Experts of a small language model: 40 experts in each of 13 layers, a variant of Adam for the experts.
Below are experts of layer 8 (counted from 0) of a mixture-of-experts language model. Rows are named router (the router's row for the expert), gate (a neuron's input weights, with its number), up (a neuron's input weights, with its number) and show model dimensions 0-127. Each number is 128 + 32 x the weight over its row's rms, rounded and kept within 0 to 255. Numbers have three digits each.
After each expert's rows: "gets" lists some tokens that make up at least twice as much of what it gets as of all text. This comes from a sample of Wikipedia text that the model never trained on. Tokens count by the router's weight.

# expert 10
router:093162088155172161094162177100072110166097155098090158149081162101099101152158167167113098095093161157163156090151135153088093100130165166145104152165165087085156097089163151112168112113161171155096121165157105159163094166077096159100138164085165156166159093166155168092088150152176097164106171110156094080152130166141102093154105094089173099154088155096093096085169095145093087159134
gate3:090124101134137126171093159157092109169071134158136187081140109144168099186146113166156109112161092141110141100151147150116108093130125116194154148100097124159117131111114084136120095094087144122141104142152101174131149110123126133153140201141140129161102101104142188058125155113150146144150122129118086156141081124114120154105181135119115160077108109140166129101211093137121162164184
up3:178125101105105118176105148123134122141098191094130106132101172163159108096156163138107123055191109140120081156125075156168162138159059150162089141099108112180129153164142154074143155143096160102160106189123087151138159102070160133123095168111171167131170109163061124160152119094086100156142115197143161057142197131148151158089200202077097117168165065119126161142110064168144107168137
gets: ".", " in", ")", " a", "1", "0"

# expert 35
router:085159096151178163107165175111065115166110160096088152152078156103097108153153175163117102097089163149176159089148132157095095097133149164137103151166177085076160101087163150112156111113158178160106113164164111166165091169080095161105144160081163152174157097161158164090093136152179106170109167103154100078153135156146104095160105108093166101154091146091100096090175098148092088161135
gate3:094091127138171159110072127163130096106155139158127094045122121151102092171206166122153128119166111075130140066161157147129106124191136131124144123205104128101132165119123106103108093075123136112106107107203112152104149091191127131157186169173134096179104120153111142089071141068172122147063102126118112150142100140157071111116157058143120124123133168149133187140126165119111161111130
up3:210099087105081116102122172134161114161135160052130101122157090123114121114089137131084116126175176178182121113158070075118130163096130148160133137086207079159088125089112082074128088095109166106125083139140125139136100063074150101100086166034109114207145110117058167124140072127082100122082157166095161149121153118126123158071087136107110090141133100115083145128139151132152081096149
gets: "3", "2", "4", "1", "5", "6"

# expert 11
router:093160087155171162094162177100073109165096155098091157150081162101100101151158167167113097095091161158162156090149135154088093100129165166145102152164165087086156097090162151111167113114162172155097120165157105159163094165078096158101139164084165155166160093166155168091088151151176097163106170110156094080152129166143102094154104095090172099154089155096093097085168095145092087158134
gate0:091178114080120138110157131104115083140124115104125119191140154121142115160196142201145135068106109117169157127151163183078162106076151169139078117155136111112144099112206186138126139125145175124132124135086121155136100109105129160107144162086186121159157126119143129110099153152133120200123174082116132120134141198187096091136064092104164100098099116127100169087104108180114124147150
up0:111120117124073131091101180130104116138152126153134113102137142170165119163158131094173058122109185169147107123163150096141131151145111134065042127156093119125114106154155085114193111094066151154105161081100083113117155121129067136186101063100146083154128120116147167038085170126145179135148128097122111104135126137209142142128118079132121112103110063165116127115121111128125126146152
gets: " |", " |\n", "0", "2", "3", "4"

# expert 28
router:103135085104139133104167164071084094149109154074084146151108150106114086134180167152106081138084162154167201084166149141107080089134131141141095142174162088095094109093139162122145113099150144132086134149143105145175109136107111170094163150103138163173160097154153185111081138132160115155097166131152126103121130185177097102151107091094171117136122187110122115050145097146082124158121
gate0:095139142105183129151107155097101120118154144133166082124135084132185124151126033072139180100122163183124145097134110184117091110078151062129097064123143131122087143077140126153120072137158170132183147068059151117176089098181091142055103158126118078149134132098119115121091152138115102170099147122134147131149141132158100132087122101072130127116151122144183155116148100127078102126078
up0:087175220095155145129077156116124107107203155140139180165162073121112144096110134097170126176160192107117092103128111099161152083131104146087133132178134165151095088105146131142136155107167131135118147123083104091130130107141030158114148117090128154102192111075154129096137144157162123138080144124073165100132107191133156110135120114078130142130136113096150082138082178121135075187090
gets: "b", " War", " ", " August", " October", " June"

# expert 25
router:084165106142138148145168119091110084184115145089136167167124171091102121176160193205121131107102147118162157094164142145087099108150177141128112175168139106100139122131130170136179101094118170128084131166136112158191096164080129140127147163101175149175167107157143176096095142153157108150097150103170101102154172185124088105134110068133140100132092137096122134112159098113125091152139
gate3:067118152108136147121156132162168144140087100178126149108126135153148084176187115154142142160145082128169177089091130116086108143155121120136202090116118082089123129117096100071113141084183173158083159159138150147105101150106118146144098141126131075151154066127120093107135139146136069161043108083173074096184072107183106088117130137123107137100136145078150116145159176088091129137198
up3:201116055154174106130056132121159096110142204071138063133136129097106126122171123177121151094142126117114095121149145110165132156098100151160147194128187143191104086094130082126172094187066126097136116111112150120171100042083168120095093164138104104135098157157136173108155167098108119116103093184087140089156157127115150126120150144073150115145111105118105136116120156155118112162120
gets: "20", "19", "ic", "18", "ec", " United"

# expert 24
router:102143120132178146104134142101078115175103164098086194145116164105092122148175164174138099116100161155147159069152128126117087094131160161160102151157163102090161079112168144115184110114149170127089105142146112153154117149096083177115166192107147146152173091149156170107123153173177124153104143114155113086132145155139095116134082093098161102188085162112105090079159088148075097156143
gate0:100178128066091161121099127105155110120109144139126138127124120132138150185141112122147115121102103166152111172173094118085166137066125108161055145112167174123122176074082098126120121180092210130122202048102123100145127124129163162077057109071171123125114098080094077121120136149137120167098110143113107135108109162098114098133131110127119107143106077154087153153108155127054102117151
up0:093094124167096136091147123105100125122105183134142116150165178139162145145189137087151071138114170093153120077101131093141126164143149132019099138144104146106131120090096104112122091138123113107158129088117160151075127153105018163113058166130123127119123128076135151105135128119150166140169199123077119096120109223141165102165113118131123070142188176146168127205108150104135085100113
gets: " –", " |", " -", "ab", " to", " than"

# expert 13
router:093161087154173162094162177100072110165097155099091158149081162101100101152158167167113097095093162157162155090150135154088094099129165167144103152165164087086156098089162150112167112114161172155097120165157105158163095165077097158100138164083166156166160093166156168090088150151176097163106171110156094080151129164142102094154105094090173099154089156095092097085168094145092086158135
gate0:158161106199138119123108131089099097096108145119077115137129101162148117193172119165056123076148128140178161142185097164092090143128174140125094156164154113124124106078163143127143131110149187160094130096103086148131041106113209120044124128078176139132158107120127090099089109098131121141146167114095086147155176114121127127129106097117164140109117093164092147088150140154087132127145
up0:085156108109160118136143148146115130098178157180107115152164122096145114140137109127144105141115159106154049090051143103150133116160158128049108151145100167101065124159179134135132102136131056142189137141112118094137182119142075207066105125125117097147169101148113121140064168151061087137073114062142160107162126177163160155125098099100081129183114142124160133130113137140162143126135
gets: " ", "00", "–", ":", "0", "%"